Weights of a small mixture-of-experts language model, trained from scratch on English Wikipedia: 13 layers.
Below are experts of layer 3 (counted from 0) of a mixture-of-experts language model. Rows are named router (the router's row for the expert), gate (a neuron's input weights, with its number), up (a neuron's input weights, with its number) and show model dimensions 112-223. Each number is 128 + 32 x the weight over its row's rms, rounded and kept within 0 to 255. Numbers have three digits each.
After each expert's rows: a language model's description of what the expert responds to. This comes from a sample of Wikipedia text that the model never trained on.

# expert 17
router:115086131163180093154149103119099085182128083122093146165168061139142093144162074167132100063136121090119125124151073142071129074091104136117146159086082153161119098158147135125145135126180058172089107104119127122125056097143100155149083131172179095074138090136128140138086102154178153127113148128131128095081093123143096105124127095100
gate4:157190167125091125159084086149103151134248106169082091124106122142150071094103139157146189217094143108203044146111089121131092119109109148113162099186146136162168135134066181120131154150178157102076108101134197129160110137100095157165114094101122113090126113126123127106087082155121143139119075155102118122141143116127156097128140201125
up4:146110208135134169100143124108158171170151178139129112110127165114112122166142093135120179138141131098155122105106091142114098131162160123135175108147122111147139133147154186125108165073107140128142118163122129103156178147126100119143140108148070130096092093145121130142134115071074091159160149148115130111112091192104093181163132183154
gate5:136141119110142097170119083139095184109201110116083188111138107085109154082132129084083216181164149090146192106102179118143145108109125117142093125136142145181102167128113148105072096125107125153129072147190098135131114103127114131180207166110145194153132085107097098151135143170142108116089106085132103108140105092124084135133141119110
up5:112128161068127125132122068073114118096158119111119070174153122115092111133144129176091103091150124123130176116181148145141050148135110078102129115155066131143154116197124145169137132126130190108129100146115098132096144151133104079107119139162103101177150140168126153124174126099159103121144115104087144105150132126124128160161158120047
gate6:113080079123134170156133134170154113117150142152146125203132150179111127140205159108130106132172098147103150134111060170125148119139095090126108130104100214076107074115123137077116186129115093105131144204109101122099082093188141129121107145086130156116107143188119163123092185118155149122152162122153179119110067122091080146041137142060
up6:156162122171115105141110137169104109134075097120181148102064154133143137060056080163116133114125183128123106129119190108162135150179139143150129149117116041173151101151089105153152114104181155173153129085136163118120152154089140119144113089135101102141158104079103098132116067160108083090101102115137107142133151118152154137156099143163
gate7:069084169113126113065107089117139115129148065150198105109149098193107120131138075159156115177065111167095104170139099098157125099102175085136103100137155157146146122090106102128102217112070188126103100139151148117112085079138063136133125107139126128166113165147184200138151099160176151119173196111077126107116074149091142141158150097125
up7:139091127152146153089130098136135151112151114121134149149176122116121085144088137140161088145102071116185067153162141142148131085113171130126083113090118124189182131158097084143082175143152110106091156146126102086155110163066085075083042120156158082100049156179128122151177099116070110128117068154158114139116118068152152135143108126142
Description: Prepositions and verb particles after verbs, such as in, on, by, after, up, off, and sentence-initial In/On.

# expert 0
router:112108083152098130126163086193080121137099151096071144124139089181112101166114102123107109092140171114097104163137143119150157115100135100128133156059135128151128174106126136183125126144172150154142126106078126138149112095160094174086103129143128130100156160069063097122114146127153150211169161175114053095042184121172110120122133087119
gate0:122110069119140078059131148063086175129153155141059125153063100137125124174167079144143088174122099105111122144170106125164186108124143166117085155089161124153156112000141163137172167159171113102122112089118087137174113179154150139109161139112103153122128127133129170137061118168139161115165141149173131055074132133145165140148079149119
up0:114136114096122137120111125052070173104150193106082153147124123092105158144195073166146118126121117138084114130153136160112169123117112159088062121100149083114090161051138173173155188150059153093111142084113083138145129132128131165147141087096115099100131126128150104144059133138146204033102131120151067036106170133113136113112120163121
gate1:123082124113121160151146105110079070193136085170116136078117087093092104105144146139130099136137117122170074178123139093146144146093148131099104092090160138136137177167140084161142142115126162156183092115156153130151147110144097150200149077146090147114127142090115085097157110157123070125194082100126143147126111165133138142180151189121
up1:089198116178114128103113082092136182139121113105114103145076158100107117147151145084132163139149117090082179087094126136104145128170145154127153099183131134106128081160168173126162099089106095084122144128116166105137125156192093114102116113102161135157096133180172154153126106134144127111126180148158130123103134146112104125145142133113
gate2:140079151116140164171127117158113122139136176159147138091146148104148202147152140142143173094117069113111108094090121115128156146103116131104156120146165098185134099129148189109158075163164191149135099162079128108126060099105170170121106118193145173125162139128149020064158154129117115131117125173164161105093152210112088141077123143123
up2:155087161081134145116086112117098149141106162135163107080129106075182172082156155081066216186098073159118047098096111186107112105145111163125114151109147142184135104144186190110197084138142107170109108119100144134171091086130112136136097052186140150164109095063152075129139105112062135131107119125137178092056081133103110141116165098144
gate3:086134130068083134095068134107147140181077152122107167212182131152115100152109113148149126087104147077095086165177134161109091112050091083193109127129145126097175146116124100115116105159132195167155148082102127072108101167082141110126141134159157142132102119110092200139119112077174079164145115119169165173128079082103144124172100143140
up3:111146169126083121115119139131067099119111136169077190151182126152133132106108179130111124149150142132124120121134127083075183167106134158152115118183133102141138176152089145142207134164170113095150123163120126175116138173039086087160135082092127151148014136101160092158119142123108103109104128143141101071172152113120161144156148137149
Description: Modals, adverbs and infinitive "to" following a subject or verb, such as would, also, not, later, turns out to.

# expert 6
router:118091122171152071181145101152095086150068099105093133120161125176141062204123071148076155176175155120112104138101160069108109139104126142098189169089099147134151195081166148170144110142173106164144112108117126123145101133142111136076072129145130136120157155110084141127136156189138114158150156143090081110108108157174098093132118129110
gate4:103133071137150127098143133084116088136134137096097088128127154162079121169079186128148068154150165124137089099115123169147114109105167120139141171188170140079092137146103107075125152116150184156097141132113136156122121082127126151113148119157099118162145169050112155115108179191120108148116109118118157154135129101086173097132082120193
up4:151104124187139112131061097098149137111154147085083096086172107156039115120103147133103047124143110098139119121135117108152090086125116111115096149211149166111070168141106074119115130158156149152140148189079167173157158108136150176097116114159154114178138137138094146158135154121117131117128130049121071190142123100112146183141130095148
gate5:123142111149131134145098125092093114197127107105135147198137148096168071130114146078071108135147086187123115135084161161093131176029136132170138102154144126135076143194134117101152154112196084142112086117122120148138117124061121132098164089124104085155147130204128151082127143136121120159091079110124153168122172172159137166152126177058
up5:122144095125126144129127088116173156125119136186133108085175085072161125065106117139135097138105150103139109121113154068111094136136135151064143181136092130153153154157190153110137132152163175152171082136137156139044102169140157085139149104161148149069087097093120170149082110088135082150150135114092074066090087068112162140087111141198
gate6:143141125104059152131144162116137138148059161158094169113106070135139127131103152187150121181172143135106119140099102074108138109161065137083146103152154115099120123112207112144137090153142133117084085147120130143179153101130170137101131111115129085120150084082139136126141120135182102104156113127165150161155133180129122098150153076128
up6:163135147101120209100137134104134131108081128116136121095108101136188179132191114134145155152111121128144064128140155127119100149188157129122131105111085128091121090126128160156142111164110120107156116200215114112080177062134122123077109118113080155134141131124190105109149122100093106118161116171137096116151107098083073094105098073116
gate7:121179119109060091098136087091094097134155129138109196062137186164132100088142116125099107112177095159080135094117106139141088196092076152160086071146133127153155158148205127099144154157192139075114110115079105128117155080154176116144099077150187106122118080164108145136123130143085062124148106088119121134117081165117100127120106088147
up7:108121137180175092162135108150164114156108127130177135093075118113144150178114118172152117116121157119126123154119096128064153086124185118112177127122133128123116108114108155164108128128053090138058145113171149147142120144118083121100175147085085146142118131109126075157147112109177149152186124158112135067142170155103189115111182163117
Description: Bare space tokens before a number or value after an infobox colon or table pipe, such as Games: 154; also dashes, $, degree signs.

# expert 4
router:094093088154154105151171077166094092147094086088087122101163079149163088152169073124098114105174162093108133182155113124112119100088083126143168167094087154111178170087124181172138148071164119184109120093126141120158098091154107162097086124139123113096167176097074099127087145163125109177117173177105089109111125122169094100143156124082
gate0:095126067072140122099076132085106102113125121136129106138114186115102154125079120140094106169124121167091110112255173175114151159069106159154084097169120128112131087097144130121078131131147108133129115094131173080106083101147133106140123084066136182110131113056168133126132129134146111127077102165196123091128160127102147098123111146137
up0:159125126100087084137095171069148079117099139125116171103111108122154188176154151126138108140123172155103113162190142135139145144066121131124136127145145088168099094111138160143143135143139184126150098121117152107106167076121174166160140108133110150095130163150102098128078136110161065127100088124193134077118164126088222121122110108146
gate1:187099162143213117124127081102106118145029117138134082148107119141099124134172162171169126173149107145163123156132162167136121117127158121154136103084114114108127123142112145102128077114094145144110157093109095145135129110144064126103108121086100112128150127170102088136095178118115100136088138129137139120157159119088168151113089058128
up1:132154127093169120116171101170177157116134127102111129174049130101142162217112157142096143085095118074050148112099123058140117118176139128130132067061123073095140099135140127050124089102098142154121166127142121129154111158185097157069118106099142198126080147121092179050169132095167140106069128117115109117155126149144075073115124159102
gate2:114124097096103141124090181097142090131169162077099061073132131159080142027115100149113209155126108154109155134163157211176056145105111152136150166126067099116095216072121134126144146145102118148123083124123117163063063070097115115128105137069165141153151124100119152109144183132104179098142137132180146143166137068188073105142133135142
up2:120128192141181161073125124178124137150180099103175149140115208161126085117154142252134153144123073133163112148139102179087102115144100150149138109151124128116153071105120122045130218056184167139055114123158100118140069132139124125143163134132097118120136155184121083148081059108119124133113109129150168106090160097174139137147132125104
gate3:148095102107160077115124104047137107100119197124113128163145158130086103120139108122124062157145159170122109118139146113085075172062115097208114184124154104128095106149116150181165096137102149113124150140196126129142063149144129188147151167114106148151138120111079106055048114066130098146107140147163161119187161153115093116184179185106
up3:126129115107133107160089112136067154128104132102124152167118098124143098122101117148107109165164124084117116129085187163156123144122142125107106115117167139162172122214169165170152156099125141158142121141076185149082106132122156144162157129156221206141124122143174178074096106066121126092092125127162165181069072121113082088179123136096
Description: Compass words after "to the", such as south, north, west, plus day numbers in dates and small numbers in table cells.

# expert 18
router:128116126169136112118165088136138128099096114092070107124156086112144121141191095130110106149126118112133133176163125130122130079097086080126157132121048116099181126133138176146114149096144121158165118133083120152140114117167117153111140134117115100124134147134084080109085114115134086137129154194093122115145138133133136116149137170089
gate4:173167151133147116112136083139149124104124151089101102124125188182098095072119095140175105121184164138114136127070092134104125119108202144134155068143156099139111130126130153101169091100119107154143071111176127142172170119130124194160102160150145113138165070123080042137159139121131088182089155115149145172067074141144150184112140120129
up4:113157127137167132109130133162164157078094201105129133121127150099119093162142134073131101097104066141119130169128133114085151138104173108128142163132158115136093167145155165136118120110106036134147156164049150101108161144059117122104095120189146108118129103106105115092151083154169064116127234125113127182088067087086152101095040145105
gate5:149170119126080146078130127153099108117057139115103154090144105117130160117098100131154145087136128130145129091103097113074105187106091165180144107114100131145115112183155110095178122079134087115116107138114121155066110138111091097160129135156157158133097095137043145137090132184111145094142125145087118061115167084120110121207138157111
up5:065128131160209105158114155127141128125125128143124105127123134114121158099126086098101104170140162118072112141198131197176168111168137111089081124154130116100120136115130109086075151175127196140099139046133137114206102145114140089143095064105098155189139170151173092127156138108185099115044127081151076096140111116146145084074174114151
gate6:066105110095144078126136106101175116132100079127163118065132141115110161186071133091155080107104176121187121118102168119170141143160113094090093102116195147139174140171117197086066146086172137195146068112134083104144209189176061110122071069075155162164176152070180129098099105120089207084213071151079148141132123103124163159132142147111
up6:108148106112114139135182104132096097100146150112139127121148167203133104075089086147107120166104106119107167142176133119117115114143114086158157100103099136122103128104108035137148088152114086110074172127104112168104093188061182184188150160143099104144145112127118198109134154149119084091108116107109116093151148125107132150118132104122
gate7:106163077203176075148097129156099177097124123162134078144116129173099073127179110112137116188111083120119110177140143138074155110107098166204124132123143087048104160128063172119101159106157139077167130151107173156132150146149132142078144093115159106147125089095114145161113108150085127110141113071146112096180088088142126170150171147160
up7:135149116101141066183113192103154117111111119171164130101086122131105133016136131124138097104118092055169115113110068119142149095101182152187109164107153154090146143129124120130114099131150118062126186182122085084092103108112164113126130095093126166161150166122163208131123091115081102132134114141128094155106163163138080073100165072185
Description: Capitalized words inside multiword names of institutions and places, such as States, University, Republic, National Register, plus === heading marks.

# expert 21
router:085136073171156121082156117160095096195129066077079155082129100081122155108116131185116156113129141118101133171179093152142130081085117077119138134125095163112192114113129190180181144110111160147129111053167107103150097120081110179152075084148125115100134153114127122119094127068123172183128122225113106105091057141138098107179159158123
gate0:118087138110061122122146164146098116117144135043127187202132162132156107063124156144138172122097123136110121121108098091153137096091110193138125098123083198130177065116117154119129120125062087161153062121189088112172142104146108163126154053159173118092181138134153101135088088129138135079176180112146134141149123097125143084114105114108
up0:084111189142158087072112088145142122144123090089119127140170125190184147090097155177098157112135062113089131101120084140153122154095116197131159144094089124197177065119175142139158101111092112170171093105202069149139146132155190180118165079179218157096198113120126135167137123134150074117185143159145135173118103109140154094154088100089
gate1:077115154134141139098159173161136141093114126098140122115110110148080100092161130174133092099079068079127136090100170105097119140137132099098121170187124126128106086075138066114124111178153156151125116124122123082193138124104122135120136168199120140166153143183143166104127118089133200124115173151097041108155159099073163126077199182161
up1:166113148098122150148110136119123164109101133100176132162105162137138157133164151102166150080038194130115128097120135186139143137115071152116128145142154182116120211087073090170079090092168149081066170147131123168167131107160074139151087148172135147119122090134136188138107116117137142159117121134069104123210135189123146092179059147124
gate2:086086110136144114127149137137132129170133145133099105102139098226141150093074116101156087097142183145140156145126035113158082133075168147095090097143056166113182135144088129138130166164145153143105167043192138086158105072127136081139137129083129131089135155107139078149153151141111068139149092106126120102097121089084081116078141140134
up2:144162120116162105121134153129124095100109075121131134099165167112131050155100122101091201152108151089130108083120128123150197136157103126151143130120194107151090125142116118080167147103142100059130118172127110157090145148110135195133152139115128136127162132174112139077104130161147137146162117149114185165191186161170130210223151139087
gate3:119154149167124143139153143147088200140167106132104122132143135190107097078094129157113105140053159164160097135151158093105120125146129164138113075199144156116079134128082132186158154074136127119141161168141117067158083101121181137145146132137141177107113158132130119108175103118134131155153079176157137130084035112134172078171185086102
up3:135124154134131130153125139109138087066125137138085129121140122156102117122126111139171132144081118146126147117209076213106083089114113124136103166136141103116167121159131136074121152177103155156141096184163161166096169115133117134116137118118116112119111164141113052153131117105113131084180148056104123100148120134140136088242140159177
Description: Lowercase endings and middle pieces of foreign or rare names and words, such as -os, -er, -is, -on, -ady.